Weights of a small mixture-of-experts language model, trained from scratch on English Wikipedia: 5011 steps.
Below are experts of layer 2 (counted from 0) of a mixture-of-experts language model. Rows are named router (the router's row for the expert), up (a neuron's input weights, with its number) and show model dimensions 0-95. Each number is 500 + 50 x the weight over its row's rms, rounded and kept within 0 to 999. Numbers have three digits each.
After each expert's rows: a language model's description of what the expert responds to. This comes from a sample of Wikipedia text that the model never trained on.

# expert 37
router:496485497444403541544513500414469479538544560529468538522485488449480491465506419456471473467469456469493512427598565504467521511490459542430478476516488546535504493485447530497573482518578469508449404480599396421496470385465437486583523536393495424490443505462443434514562561421568502448
up0:449599468426501528480508399589520463433544487495477603481495548474484447416521492423380434547540475448608522487518414530434461506539424566444445626510499452493504503476486554494511442497520478510519459476550468499530461502639482478494511509441505499503551440393544425559487522460507545442
up1:513499572556459458468467564520469547509482472449530423594513582460546487557480504434485462440538459646447532519511548509563508534441513459520431474508525523500393499541519513526551435508486450445516522519450582533425513525594605480407529474476519554469558437465595584477514404557569407435
up2:579519495512497426487393500561555473500488540490516336465503464508506461516534479570443499492560477548512499506448512497483467493581506461523464555528440494621544517467524612500552445504503494583505536530493554451477541504515605499571549547508377438493494484555509568562522527489549526445
It responds to: Table cell separators. Pipe, semicolon and comma separators between numbers in tables, stat lists and coordinates, such as "| ", "%; ", ", ".

# expert 59
router:472446540452507619476571497413462488460467539531478476517473460438575469521597491542557462490531569541535531561493529556624504546449569554501527435565502478504529465524427538442517590449445565534470410593523529517587575495499473569461433499480522551570534494564494442445428535514474453561
up0:505504357431482428515443484525447357489507480604473461487501430552509463529506562486454506455552545541513512503447502440533465460465464516462530476477471498583528544534524603499442477502457532493566481506498469540509533518522421605457540475525488453545503447490518514531465454473551491492
up1:455488458463453466496493481626481446461557407604492495580571507412421465514511499516520511574552562381537516547518465463503497480567442440439465551518451470454534510511477598545392425468453448433541433520460486418485519485560455414538469493434541488608497502504465514501439535484537430522
up2:510631532509437471461548442523548438530543469517503449602492515428430485586497525485410476494548393523437580520587479470442481498541431562481465531463501480447507476490489507427459484520466561524495472505453411479551500562490405576424454473539540390543392521505511494552553511410518462442
It responds to: Place-name starts. The start or first word of proper names, mostly places, such as North, South, Green (Bay), H(udson), Great (Lakes).

# expert 53
router:514511587468499460484469516411491395420539509517394540519461525558545596438444468467528401553444573424512436493522495523556466518410488546422573473399470544449484486448478419556601433577500516466514493480441447540500524562471496540513485482523432509600436560527446557461562496470456559553
up0:545473460525534495569446492466418549547561543470531512510544496507475448496470528539432405480486549521403526491588516355454530485477491450615589494483453530478531463466505517492517521469432510478520521448448481461515434468438418499521459428574542398548499527519508604591582437519461451528
up1:508610503564502418573520468480489497476516390644493470551509465559525594578504547511525507602432459443503433554411449456533460447460496536422464459444420508467546487424500506532533461503457508496506459413588491560469482510497420457521501514542456500577460551453471509491483476504538517507
up2:476554502525541574452497425418491395480466538542462533515567551532476432509456545521506549715506546430477469537542513419498517502566528400435532483488422432492529497521628523456469482504495503507476547505491529441531452533480513568528487511456515471502465491439536531638541436493465511483
It responds to: Non-Latin script bytes. Raw byte pieces of Chinese, Japanese, Thai or Hebrew text, plus degree signs in coordinates and Vietnamese diacritic letters.

# expert 25
router:463525534566501448537501591554464419407454618416543456442402536380532455453553466480461446466499453441580530544482533605518373496448498537507539510504446601414450441506521460503579459542574508477450540483446615507524463448476505457458479510524542588501492522491515561473489534501593438470
up0:567650500537425630526461478458541508457496466455442501524540485532515497513453555591446557491440401469494544551499518454518501594473509392484504464487581423448499572494481513504512510507461465451584521489496597434480509500521523500453433475444534517548472541525536506518485501528482428512
up1:499531413498491442504440570555582510521488502487475489602448492609486538501474438499459453514533493474432479512508516435464551541471558486533532535629505479585539556589612473501523476509533377568442468562564453538393475433500528513473521452564507519496489479531557613479420534497487475430
up2:549405425468478461445516583584483544478557429446527576532542526575450513485465558540451532581437485502496403508490461452477494528418527439437469470522471427583591501473446522449441477487424474510569372502479496412535520481533495416457480503466468417528624477423487432520431526514518448424
It responds to: Digits after separators. Digits right after a decimal point, dash or pipe in scores, coordinates and stats, such as 1.0, 1-0, 3–0.

# expert 27
router:523410464510536420498517526471488561513478447435470484487474520486544467503486569479479498542554474489550529590485540490518471488547419579480452432487465531491429465539492508618538403474539532428458470446449545569494430554453471453426515494417506560458435506535498534472560366466502437509
up0:566545540574552472481499505497486442477433407454555417486496608557570475455506478441471518485515488500444523505456466451480528424464500533513457463529648540467458449432596513481529501627459483471474506547421507455562523499496511482453531449508329469506532395439572504473461455578563451548
up1:521561457514547426397468415452532512471428507448399517520480534443479529586450535466505482390510495508523483539542513558512552431589536534587470399525503495498516518545534460457408461563425498433616481466420428482466413469498544477533531500447503524461516494519476502518545499460476526550
up2:518456570436420622555474491534511513605471422489481516574514573566454455527401494383481417618407502508474566473498487468489516521543388526485531468545580457487507529569467536462509530549595513487474495455546498514531509475505426542500482525473469475425474484513493493512517470565495530515
It responds to: Digits in numeric data. Digit groups after decimal points, colons, or dashes in tables of percentages, vote counts, times, scores, coordinates and dates, e.g. 46.10, 2:20.

# expert 28
router:435468506409445470528481477524476501408528537578488521546493423488451460423579534342483594526445445563472482604526488542478439536381538528486516504539467491484520540439475501496564585598532557531395424505576455517512499448449514508522475476479480576492515472538412473464586507467467571443
up0:470552471591524507443462477486564425391430440433418507591559403509436476570515603496479551500439456492456498487546374502450510525559458433334516551397420468521454548529555486485530538508571524573531426460416487506492494490465571509496470553555503476430403460542539516568489510546539565482
up1:503451398492455486471452549516487448491570444531516468501528488607455444486441408463391528510466492461576531499440460499498504517498492613452568480495541451429444521543511467543484420487542526501432423488535473498447525457488487519486544516433514494372478529495466457423505518527456489474
up2:484502531513462459555580547492521526495518438486549453490520476473445506570581429439476451513465394439496530540615442483508522549377428432585482569496422429435466497445533537500456493423433534506561511429499438532430484452473459386479557487429492510439438491464463390552514386452512514518
It responds to: Competition and award names. Words in sports competition and award titles, mainly in tables, such as Women's, Men's, National, Cup, Championships, and "at the" before events.

# expert 48
router:451507489564423473500523538516544559461517507482572535552573530604561540471612484514489465485492480506520456551433504471361467451509532500502555552570612518488444581534602547560480567476539391513500393516514531466456466509638534504495494498500446511430529566456477568557532466536531546466
up5:437463506413534536505399459479559508468550533464565482523570451459520494461482421484491525486493568563430393546582487419491502520545463524539529477470478453496541497464494591551533530445500466496626472401559473482517501582478464470512554533428464434482478481543428528627512516471449458509
up6:397530482439458411446564471460533602467535513451449607495495537523431456488450606440498539465524540473373510522418487528462437569538442451533580447507485464497384472433508496439462555492559485606495505511515473418497547541534448508588615489467455509435426521462467427511569537484515526411
up7:499618467522527557507399481454500464523524441542446447511484491498549406546517483441420496510515564435585438600503532564540496572500601539529538581392567495500567475540589464470461459478467498506519531507420432426490444543430461472474445448484451453500538453545492450489417480480599442481
It responds to: Narrative main verbs. Main verbs and clause openers in biographies and sports prose after a subject, such as began, took, joined, would, However.

# expert 47
router:457475497445520494513530483449561432606457519440473515508509488506434442490457479615514394533565484533534418434484535481504526572563519402545492527552528500549532506483463482577490586437483475553527562408551594491449478449495514522449486563570447498517449529388539523390551485587524502541
up0:531489568546490491525545480400513388444496421581488445495539454475440528499540490484401459507528574388537451428482465458471555547433464391491420439452542440496494496531524478462490507398494523572469474562481477451492472498535451559512548526574445372435499470411479541527463498527430572560
up1:537557480644540449462447477570558509621486427515546505579450416563562484512488510504484522457509531562617482482520429479519524358485571460563489524452541447422546451591520402529452584429492394512528475445544446467461505513551488514521557439468514513449497447483481505473474504552563443520
up2:510498477407563549557418404508547505455430512516466545467484535448543465526517530576476423552568543475440517486470453490474511468486498502479433516480529493534559479536592507560501578469552510565577433465542465552567473537444513532532519474529528544519482442495508488485554486472423473560
It responds to: Verb endings and particles. Verb suffixes like -ing, -ed and -ating completing a split verb, plus phrasal particles such as up, off, down, out.

# expert 5
router:516525506485481559506405557464545594552514609524562469488502548567571387507462394538540530487506415484433447432544520498543522476471533456417436522483516578492565484542434476583414485524418505526479535538428610467450431516507501479495477531516463496400529465525556568448516535568606523554
up0:486515412550514582529524396489558483489534503533500401579550552496415487410424582493503495519572540504543430494528486496541495411541514525495504416519406497479572469489501469501458531454499526516475428473474451528526574488470442422604458556485435473476560530418512424460534480471446564504
up1:469569524572563565504535442519514507554502522468478546592593537598515452449525471555475483471488479400527458570565511536479423623532469471494418473542460490529481476566468479502433421541520474526525400517490478497525550422501449487542467531449431516468516494406536523571520506516542537525
up2:512474513546502536440590462514420470504426478502468575523470535497515486548642485511539517444508491472532485463498572448510502513467561547448522515488473482557570517471636425523541525496440491496488583404506529468408515510464498495618456594457441399484382511372405478459421580522417436547
It responds to: Comma tokens. Commas ending clauses, list items or place names, often merged with word endings or following words, such as s, / a, / ), / , the.

# expert 33
router:433455532459441519531468498606487471516527488460535505466464507532414500493570534496501479432443432474417533534584523490527583566517413632533492441543420457474494487490502428466463538410422468598551584508491426483612559576570443464501555545530541491469520464460572514458455510470561507584
up0:420480508460538490542441484564537453523488461583427556522503591509555538491603583496468459503406471483454570425480538545509538506531464629480426493522480462465529569454587436429534529505503470467549503595402490496441412582543494515563470530457509512502513517443374473495467402499532482484
up1:523566530400501469503594519484459429413558545510555494501541527541466454551522425494584476550431573558437486586531538423503484519429465437588527503537444487463474534508510481497403564488433479608521408400548428520514523540562471415475524446504504566462431465491492441561516523424575487584
up2:523563565500508456411456501504442436559498462539482463535479413523492437553607533558528458507477460428526515419470476502438482481540533489477420489566508479526479579599585487551466513578404466562564521536571438488461499557530474509534525516573476517521361521486568539477462488556569626595
It responds to: Consonant-cluster word middles. Inner consonant pieces of ordinary English words before suffixes like -ant, -ation, -ing: trans-pl-antation, Rest-aur-ant, Di-agn-osis, commun-ic-ating.

# expert 56
router:577521446591535607466521539461497577583612475481463531519471610570585559444534491437539472453571505488429513403509507435488506559555555529483478514538540563447531540430533449545559544441515502471490575576486497491533495483497496579591422520548560506444480610433469416436492536429462445538
up0:568541438494506516408558546513566571575472494571499447494488524574485540566434351445493463513448500565514512499423500539560520523477575529496450528496580492487502522635529472478415533409545427548538556575626454502494499537525508479610520482488534453492556538510484495541502485538473431511
up1:536539543514485543504376537493538520544482463477518573543580447464477455448470541566569488494486533476521474422424499458514536447531539500555410447506615485452492526460445512457507533405524420454652416470543512503530512480512503463583432606462505396487407533527516492492536471588500473481
up2:573485468494490450517445553475441449514482447424493547524529420433502521468531537560492525620464502492520513522512520497470579514448434469450535428439542477466497463479495481541551496460367485525413368468598404516463549431451531551453483542472462459559466506479477553565641491497453581530
It responds to: Word-initial fragments after verbs. First one or two letters of a word after was, to or an opening quote, such as h-ampered, h-iding, "wh-o, for-b-idden.

# expert 51
router:453489506461421575527504494502446460520489526530483534386361567462531458464543563485510451469434479539515424509402550567515467531481537501505507459518463580480506589523432367450524539524564493470500460550449512552480503410457569511565510507525464548475454509570469498441472590485568498548
up5:590428496515490602465516563493485539521475543537522443582522586469538409524482442448505507616531433448509450431507448485502543552484460475463513472552554497520547540477582484405398538542493450484476438562432565579491488481441447462504398469505482483633532429497459549444453502570534493423
up6:532539473459522481498569586459462473448467454492467466574570555391559539418560399537471474575407486517483463584528502505492549555513507493570554462580485443516513481545538506531524488475538460444508528490476528516464512498546477512484522527526425574480502482429480475482638428479526520516
up7:534547594513562516481469507464477440402458382536414508454499564518525541547520533495525495419558544460547466429429441408458540437493544476515545522595621484436460576503502529407481563410434459489512408440491591503563490492460461481515563499399504488585504515436482507460404548533496473498
It responds to: Kinship and role nouns. Noun stems after possessives like his, her, 's, especially family and role words: son, cousin, daughter, delegate, affiliates, bodyguard.

# expert 2
router:501569364531622576454459477479494564565456541408410449488511412435457435486482468485485511529442496510530428394538466514512441505567575446454485582520530526497483456484569568538436472536460460483531488555492518383550514560518542430529548416551617557454424479525475551493472468523415436461
up0:533388517508527462473537471492369462537479502486477528547467512449523548507528534481513443567432638490547546437582524464519533604493470463540555480508466467508550458457528518526484518483485435444526551491354507471458488520466441500598474484469571430519532557497471472488456438489558430525
up1:609433521497507537550458498448528402366532511532485467635503530439504530506495454511466494453521551496502547463515524452453473515469491458541513535515372520483537497561507495373432505417486497501531530337450378515472535591502514488493567429468523457574526492476462531518433485425566520456
up2:437433550583468508464497491435528470555487493438506531525472535493519525463444583541539532452596623609556602470632459492453406477515511492480550529458466445498567478478523391496530464423501503534530517391523446537556534481503469478582513484573484551421472468485565510544462483491499438450
It responds to: Determiners opening phrases. Sentence-initial The, These or Other after paragraph breaks, plus of, of the, that the, introducing noun phrases in prose.

# expert 21
router:456516433521611448458467507516516450509488449512520438534540502592536566507598414431546377456416520474495407467417534503550529519596500464476452470539528444431515541476605507459417497451508531599539565548500589526393481550559547511586491547538584541471606508496570479487591426481528499458
up0:467531624614509465449515420504514529502469512485611563494529573489547506456515537436500421443448541473455525459566475488466571460526432421602484552467464490496589494494476445490497440496486528450477533541405497518452516527422425537517562455454535481511466553450540450446394489476462418596
up1:466471531523557520512452477513506518510466485534473531526591444427533506418524390446469519506443571580421506497542485415519538502492504533532473446479513450469549421456500487476437505384457493473482607449499471520438408522469425544454587512468527373390555534519526372448420410415488487527
up2:450462488397545531525533530482481548535580560504412445516559490540473516452474441469397505500484531465450491539492509475501510433535465507399513375496452569501397439497515481589482470532559518485568404514387480509447482530492482465472423546479498537568503537401547499478551488516493445615
It responds to: Copulas and auxiliaries. Forms of be and auxiliary-verb chains, such as was, is, were, been, to be, being, and participles right after them like made or played.

# expert 50
router:524441477514600519573542498446550488583460497440500458590576430573547488449489514503546505601593508469538535499438516539444476526534530384472395559507475503576596475467518579535453510461517521461496481481637569531524477464484412456517546399554524545403581528484417557545538401528559500441
up0:526523462527542560519496506490507408510488409483479477587518502371507508498540431512505568463420425392519478496580525531534513548417414519498387460491354461485473460560475550550447496530582504555478560542527521552469539448504531560488441503451495561456564494380429465509465575487476537470
up1:505405564528594514497531577468479492436466535505498534575560520571558490458430448640528527536504557461513609536514494384536482501543507465487602436578541523467493508448547510441505489539435507459488400572498572510578532573476456437500449589501472434523509523477555536617497450522433499541
up2:422585469475521526492528535470533518420480495642515386543528449558524522483433457486350537447423474508389544515517438484508476551431500525494376552460501539490438467488473582560566550485551473558490536466461494508392557516529488517425563447490530482488481517522559374438433618490511517492
It responds to: Prepositions after verbs. Prepositions following verbs or nouns in prose, such as by, to, with, from, between, in resisted by, committee to publish.

# expert 58
router:445568437520484467491507523452516447534550512543546582448510379453502502449555625484466509567456478431533461434485534587377520546496498450407453484371505374451510519420536555473510551529445537479517393493526560502473433513521513516395418521504503568436511522558537542503598502524535550527
up0:507502430438478504591508482530561511533543529461404491598514518484513493434541491469499482420546560616447621436497533468527505597556409467497551496605484501548530470504520512480519480419444504622480442446502591448521430506597432522562438524527488364537453528447529488468522447390556421473
up1:535493520490533561486543551491439505465523436507453429567594486498432547605475461485507501462523570467481525488592362370447513481515488523511490486551545492442548533557532494418527475454466506526507556496519456483536583464570489497558558454447464499531483518393437502484446464453384446502
up2:477470489597510422532445537427495488519491537475581516550565473517580503580477473451563508477439536481474591447555516487441589518465431537452469446536532393561519459523487571482538547508432507503502469568520482593430475507502462512448495510409506531455474521475428460566466551540524507496
It responds to: Word after a credited name. Prepositions and punctuation following a person's name or noun in credits and lists, e.g. for, on bass, from IGN, by.

# expert 44
router:523517451423454428552474512573526396442607560522547442530488431471408439560488449504483538495532445479538500624522442524540520524533553538475532456415422463538527484567452436399508532487593474595512504451468464470535584464529555533467506426511634490482510517490554552654480409435438535464
up0:554500513510487551471430417482512414446530447494546531498544482490465429582506614483378495470549531555572511531558494518474489567531540585442446583443538448499636482575490514446405420502509399518546536421488470416544436425546456438518517493383559507481510507538450500579479543554419452514
up1:487495407556475436521527645497509469441493452511498515479543395474469471430566472429493470539418440602473624508478454515519525502403474493585469481535411499451461517491488551508483495448459434466486509398488451511545449456553542475566527501459521563491557459433442426464533392447426546511
up2:543505514627547461466479549443516509550477556495570627514546482503452506444504534531386493493529531483438518502513503430436568431505440497507509446434459508488536579573528498507501528512540505509417455573516467506400510529532527452497500533482516478445398506415491520571499396532473509447
It responds to: Demonym and place suffixes. Endings and words forming nationality adjectives and proper names, such as Laot-ian, Ugand-an, Paralymp-ic, Suff-olk, and words like American, National.

# expert 32
router:492458524459508532466529527484459592506457525460491519475483609457477537478453551578566438425413486499445586469561501410496469489484499534584464442616477472495479452481517422515556574514454497515590571460484480496375577596534479531507495588482481498548456523477527412400521518423539532591
up0:413558489458623535504474606505444535447458369483471434517513379469435525514416544530449441517476395405420450527488468470483474487536423439527461428551484419531524515478495478594501567510543441392422602502543442464502405540544454512527481473515419422570407455439529533509486552483481565504
up1:485609530582461530489462517467494541549486489457469431480516424477420495508522489501390405535478450338512445420539494505533488497556426517463471503506532452534438561617522561586449466538498527500645496459423465494481515513488457473508568600431517533497460429513440508506369530416484533526
up2:455537392435498519490495546472573499421562460492408502519545482516450457596508598394372568474632464526464421358478504545524486517507447455452437529551466527525473416440486498601505360524490499508541454477501472437524552495521495491602511560476499526544505468466468533459561550514530463416
It responds to: Mid-word consonant clusters. Short letter chunks right after a word's first letter, often doubled consonants, such as M-app-ing, T-w-ilight, Leuk-em-ia, ab-dom-inal.

# expert 19
router:480501466515457539497567435464513453463464485621492555466478510474515506427534608524482477525450498557570497551494527558424486499549431565522518469532544521561466614427550605512530523528495455448434383526497582443578452563447451507456404555490483580580493492536470514445488504459370489530
up0:543575447501490537608510470525498449521542567515405484454542506522446484544523479429537503523535496595504474488524445480598457419443462475515508471504507540550512553550511533441419638447522580529515515470544565433413570470625448428521579522469504459590479394489518418542533485421540432459
up1:583431481518510483447421498510486621455378502505520463500552491478488492427462525505500436657437501500538627420452497537439519437520473439562457503481614514521443535542496540515452445502477402478543494517528498485514439506548484557425467549470555480562449518509424543446467521608398535504
up2:496556526514519411562496509455536525548513602365490495500513508379504496484463533448535491437510596501557471446472373427499494462543531405429450486568519461514440426514485545503494557499467573606503555550474571468516474525487420511527489501463538465512503477496628554541483535557386507526
It responds to: Table cell starts. First word or piece of a cell in wiki tables and reference lists, such as Subaru, episodes, Yes, No, ISBN.

# expert 13
router:510468412532484553437461438437548553550438499471542445599500424421499551516477477519565506611476416540531419470538434489461534475565578442499545548580487470521491497494505473461575560395463534451532491490533521517468462462535464384543492480594557550500511466482574538469530499419481513436
up0:567473496458523471527471584489488573507539458538410514580514517453563518480540422463440572434515521523439487506560454481409559410480423490573481499505502536552490425460430538513511468493656519486567450616607526569510563502545513523465694464466525523534485511564461561476459494586420472509
up1:448577536379512518554502494545543560556537532567431497469522502466491471479480472491505537448485585590419569484489498482513514458458543573479488492544500555543498454537442520616420468545491501463485461542496535555501471530556544473482501441459488347474526475491484490525473498566544542565
up2:422553510492489580536574487500448560444515576405471406574562553535489554572438466539554590573493489561472565451503465449501435419538610436442494454450483544480528455569593473574477521477462460548513475506486507488463635525570501464484485530518547397488467559523483461477437563477521474581
It responds to: Determiners after verbs. Articles and possessives right after a verb or preposition in biographical prose, such as "complete his", "lead-ing the", "do their".

# expert 63
router:419468553529406536486514512554533510494474523464405441545446518503463492485438478546477532577557486506542544518461480395558485580476410511515409467494414503427416466544392434558509500409487476545541496529460433480481494482514447540470613575536451433521479456491466567423462496527528537461
up0:525543472468586514551460494467528569496434553505591446522496551545362542544474515510569514487509525501513494535544460563549567392502500515527499538459429464470514461424510489475475511505544447480536458499606531474422488486491514633532553536476430455512492424452470558502508456553587538516
up1:533525566585588534527467515411496530497526528512572528514528535458416510548502504540532543649462557457478465459597469460557493546501427547462463486475476472431450543484473586497448538546547480458525554403475589478479547552532525480590479521471452433512568529501573515527558510501506403500
up2:520593552505527498514430446557538457566458435486513517580488504416462559512515459378445523407497453587458422545476520530536448528525514436483403531481517428566516464519509432544535520475433437490472522402470376484505493523553512586527477502423534560444538592471422473443561523572478372447
It responds to: Non-Latin script bytes. Byte pieces of Thai, Hebrew, Vietnamese, Cyrillic and other scripts, plus transliterated Asian name pieces like T-osh-akhana, U-tt-ar, Tak-ay-uki.

# expert 26
router:560509509578582498508548575563450538477461525469536430455509538477565495470511489524501409550460459448580496513423409534499546426487527467497469558570559378585534467547463461518440417535590537503627505565470495452544477559563402508593545490499592512419512522487581451514485487543523528527
up0:508413587475495551508574460374527401408412474466527499475475493500496432409459497606559511507468484494521531623464592454494567554541489451598577453466421460591504470514491630497562538454396449514479531538520513473474457513493495528480488494552467396525460505492456486432475444448461506431
up1:520565458485610512471433511508473501501426519453591400469519524539493532457545438531422502519521507443473511540471458491566563556440494559526428467545573529540523515592435485491480459520552439495503378520415411464478604462483543455482493417393474447492426459456529448462451556524543487485
up2:474425540514475468510543556447523474401509532480493499481451410471498372497457394515534508532579512463576560541531428443562450483411458508615471492541456447530445472534486534411506452438470491601387588501541454553484481435473477455444526479593466457486543439479586432487534490373418452542
It responds to: Sentence-ending periods. Periods ending prose sentences, often fused with the last word piece, such as ing., ation., ")., before a new sentence or paragraph.

# expert 42
router:406554570487597398419472483415452496568493497507542535525634565469524491454428485464532543574497474472486464491507543552443480569490497460413434507445514423504460517435509591454528543542538499452509434547513497504583480499517551517523560580384496534441534472460454530590576514534515591446
up0:398538566435527495506422438476497429499513440525512486592587560480592524512427426606514523518453559521404562522454520503522469604500504512563477467451453529428455456531475524547521375509420439496530549496472475523523423550446475523603475509518506473420614547497474469473480457450522434603
up1:416601559421397450437375498613479526604545570469526509519553456550521521534459500508453492540544551565533501476552425527435530517499473521536438552459561462585503468504474413465482510489442401644507513527501547496492524512536534488504511506462459468444549578486571512491442578559548506537
up2:552545515509556498498519505551465501543569491559507520502591544511465555529598608438427466449477570487579561485452526489422550472500603533459482416458570538464579606520514517537532583470497450484568565379536500524504529501409542491384498501380486515521490515531497549557467555584518508610
It responds to: List and field punctuation. Colons, dashes, semicolons and pipes in infobox fields, bullet lists, tables and date ranges, like Preceded by:, Released:, 1931 –.

# expert 6
router:483478595510441458494517501460427414498521521460492503505448446536489459436583457551550568487585556582535528474458497475526435535401524586432559565476537442549559444450474471452373489562582523489430483433469397503536479551380500451488575506494490516440512445547440448528539516486578628502
up0:403496481529477564449532426482527526463505395524468568539525553486487569483499540491539550580503548391542499511599482447576575472461517499609456518512369425544466461514484488433566464484487463499515543482518447504464612526542458402520502539417511469431499476453567474670543470501485537616
up1:515477542553473402532505484454463498560472526546524538546547542493489498502558422466525484523490532551468523496544405506502541404433590513529493549508612461378514473537556599515428571495456486416533529497619508466513478480509469510506474502400494558453531449483480479610522428502457591492
up2:590538413457532491469473446551560485567508562452464447520502465518532474538548551550475515468457512474421416506515514451500551547505477426539381520476445450515488484527498340503431538570510566599441485612434420442487574386453475439509455404506459546528497471493450461548494415445467514445
It responds to: Month names, date openers. Month names and sentence-opening In or On in dates like 25 August 1927 or In 2010, plus day numbers after months.

# expert 8
router:466524535523532465588513477387429467489466444492569491506507478416580459538551530446496570427490490558501501484446476487515423611505470553499400567576543572475515447525450510551547424520392509509482493482501499449475541474551477506410457575446562507540470478482468485420463568547470559470
up0:469533533575513523435581465435465439464468538468550419509555467516526520471600530534386506505448518386480504446546472498537510436505484524534514490409511499625559454424519527445400529524444524486488529500547514518455511526526508560455558638479597488461506401473455460548409487418509515521
up1:453513488494568445382507473456527467491458429431366535479517476465484439507317456448504495503562529511457512518551427456382449467552438507468467501543489473521598506445573501463581463591425487451455504570503540445485511548493565504495508482455493578476531501455521530501543469537441529576
up2:419497399484597503568498476516501544667455618570541489553518501482466558386539484481504511454553484461449517527488505513566482518496503469485512478540532453485434548507508522479582481475541507452500528598573454517516507415599469560485387489477568437481539541389432493484529520506365504426
It responds to: Infobox and chart labels. Word pieces and labels in sports stat notes, election, chart and taxonomy tables and infoboxes, such as L-oss-es, Albums (, Candidate | Votes.

# expert 43
router:395582453445436437482537381571461502526439531461547525452503610411537442489523427458537466483490573476498497487473425552504488575544496544590479527508633530511465492501518517552522444500421489534456574485543441544463454425517550500515488449411408404446516529554404480483456466534447501462
up0:510548479449462450504530439495486453523478558487515444511496458499474536524506456419503568494536490525497525421477455544477535549421451425483504574463553489542474514554547546460554529474515516500589552589599465548625548468590521460482519513553529492550424511577491547601524464532503515516
up1:421478445505523544534498455485453551472510608498520492455536546538495473471478519536470434430341497617519525414535476535373530493517548470545430570494501509482607567558477583536560449479563489456478517497483532498489484522498506517542520561472585577457460585485508474519461481629455485436
up2:482594513526522575566475474475544576573453413469560474525474493525432510428345458499590460459483431512410504557492411512457438521539480546500418503528450519446574503502491420518528503392447494554509556469593526482474546567561496437511452453513490474584366429528508475517486552519479522596
It responds to: Infobox field labels. Row labels and list numbers at line or cell starts in infoboxes and tables, such as Species, Magnitude, High jump, "2.".

# expert 55
router:504497557351628466539453427461538460461425446524515502535473529462590472474503502468500592402565497502475459509533568475563481543453443503476466538553590526501493583536496495540458480537540486469435477501507500407458604436416525496532490494452478504533522432483531505460540436538567449500
up5:441520527434507557538506474455482521492566550456523551598519605567538470459435519470543473504583568514476494483549492400485554421524512647511496496536521542427477543543558471428451578343504490629533568450544475608500457500418542442526534445500541497487553444453551529521500492619552505566
up6:458517499409525406543551524477421565479556543600477551461574541488526460602490446424536454540528481492482469464486399433474456543455523522489527504578410522605560536610519555469532463444576582596468528475553526440599566395537556499475620543520431472530493502465490610458446586431540449505
up7:550491538434536402553537468515470419535512570478473460518534469465457601533542491508434549459511471437468564530485531484464515424535474562577502431484524470560561451524460508518386538514510538530485514417528331494500494415469496507398497484489482493490563479435540474568498527521492428539
It responds to: Place and age prefixes. "in"/"at" plus a place's first letter, age phrases and coordinate labels, such as "in S"arasota, "(age 66)", "- Coordinates:".

# expert 31
router:631529422464507460475434496560509411519454549487481458454486441468461452471496529499450465420558472411519418536505477508587461444491476575518503560495482448481491571591508546506441465563539474462518443480536398454409429454481462449500533448383494516416504535418456487477586522536512549456
up0:540463461483496393454510525466392548437502464579613528518549537556442547484486624384591617515514553537529543507582533563546456469444440476551486445529509523515460564511591551516520548519443581521540499589516542461420443515493461582544520471496503495533509537442461476517519520479602519428
up1:491465484526523595441465472486484414497552387507551463490539407486381429484445533586497443505550441439538441532516514528520489501484452548432488559485383489454514541533501521539449456454417541500518472442488529506447460533520446545564576474533615519497474563494534511448530447501336531503
up2:489509464503591470449530445580491420500544469526419520555525526521458501498490482349485669493530447567516479548514504504461465493498566505466434553534439455477402517440525464503457570526556555502411473508525445420512600434505566508499522472499491567510559463486453497562522488572481548482
It responds to: Year endings. Last three digits of a year after its leading 1 or 2, in prose dates and tables, such as 1984, 2016, 2023.

# expert 34
router:497558459537470586559499475576503567538569520551420478503521414505462450462532410446427536514395562554573522513562475577475459505528536633542513549522490505487506494542523433482464465451402427465564558405520595401537521558494442562458472429539618555541483427461519525404588519555450422488
up0:484582558531525528380552458487481510456396488545511469555567589470476442542482495576450515493446402372548605492436511496446559486442485454501515403482449511527567469461597579581482504552454463495516460583440550550489501506567502542491458511528431520442512448412561531507472474467487472577
up1:565566453485484537464332431519433465487450471417539485591514455497443465586525464414468484429547537453543507538478499546560520562495471569575421561475512428487514471532458506532427417547537531518480477476460493486567538448486494467462523509424565554498537460526450487470467435447385537548
up2:429560497445566420480510501498540489522490539582489514532506512592492511536423525477426499452537576438510465509525462507451507511580377428444422492521468479467546500423569641490484512469539443548514473595567448508474584464430572408480479569469519477474547435455555515569490513530527509443
It responds to: Adjective endings. Adjectives and adjective suffixes in descriptive prose, e.g. -erous in dangerous, -ent in fluorescent, -ized, and large, similar, higher.

# expert 0
router:448518579526457475431503487472465391459530457473548571454548478438521546566569577526516493531501477523519421494496489477521599546435483464468562530393459393449506514523517513456567583518484581506525481458541531472559410565508503579406545494520563549473517457555501555488526446464516498499
up0:540552581487524479503613500445506580546488474594542549505522522474532516452456496474456544520469513489539496469446505512386501451506480624514405562565513507523476583444531490527523543480517515583464502517470475611521527495509440497621543490432593499526490469531541523619569620535467561580
up1:568528552521485544561456434496461516506460499447504360484546591521454431489387458555527510529460514527500529516477510445459557548543523486491557590492500543641392510526496613483461522420477432490498523555513515473562579457632484420454534491618358505578451509514428566514508551503485549470
up2:540530491440509451424493515564474413438506475460502526457483525480491471495512566560444468454567393418458548599526455475590535509464451604467451445470470398594587472461542521483529546495533421409494388470566480463365502494508498493558409534444497557590480514495424432466515521560472527559
It responds to: Title-case words in titles. Capitalized words inside song, album, film or book titles, often after quote marks or a colon, such as Love, You, The.

# expert 7
router:437516579577538532586580460401506557523503493581454592484507559430483424482502478518470476523568564525529598484576509536544453446450532483453541464468440565482523511530507538458486425516506548459441439451428468545489467649543451436440575552483501558546432433529469534485538547521456544650
up0:446497513551475549430534402466520489485498440536544518544539482555396524507448499605517533550416546573500446543519506451444555496583530471497491490539475474546484458414574507485499466472492483525561516409508632500409459528573418537501448548532490403477525511385498524512496451450438524457
up1:563419498399536550509386543583550465513417502564466495541546496531529472517560418549517465473491540440519584448419429417469484462461559605473491496433490488537507491529618495560424447509500511507434613448511497426473549491531573516435519516553469548517469476474463552524505557492519432506
up2:566541541490463501537526606538479471486443422514481495573523529476569490528547484545480417458568476457601539466463517425524490450429494499462410605653525416501459441605488476504575526444522506508543551565534548495474439423517481496420501522450506469540477515480471508441447541460491517542
It responds to: Units and math symbols. Units, rate words and notation right after numbers or in LaTeX, such as per in "6 cm per second", p.m., "_{", "(".

# expert 36
router:554433481548513472520534455458507605463525506591508575517478523572516457443531523458447423529562562507535450498479458547541470466479452626515454455417603532447465598561508536585448452500435438490476450460529490550403466510502498447444429475486416416534495369509534569553524556507522474452
up0:529439495425635476498541447564486481519483527388590493512543532525478518490526563541442516500584555537458481401516511457538505503486451543414541489504568559481631547518546451513476509392506462463443469527460528535391448508487457560492525498506573511467405596538517502560463484569522448516
up1:597571547550537629511550483599540568513516520491524507511483464457468454541476383545480522475544535585515519552558468423541536476578497519457422571464440523500453537463604555475475438489453509578466521363615502437509551498596473500570514509504513528483437441464453553446562523452465534485
up2:349537447501478520505487493479456534449492427537436506490468519515585439546483458482573523462464476522475520522521396472463459546448447498577468583604493499488455417559477539534489492408480478529506587522456511468512487562472488464532524546540458517455533539527495450496385554548556458478
It responds to: Units after numbers. Unit and count nouns after numerals or number words, such as million, km, yards, hours, two feet, two storeys.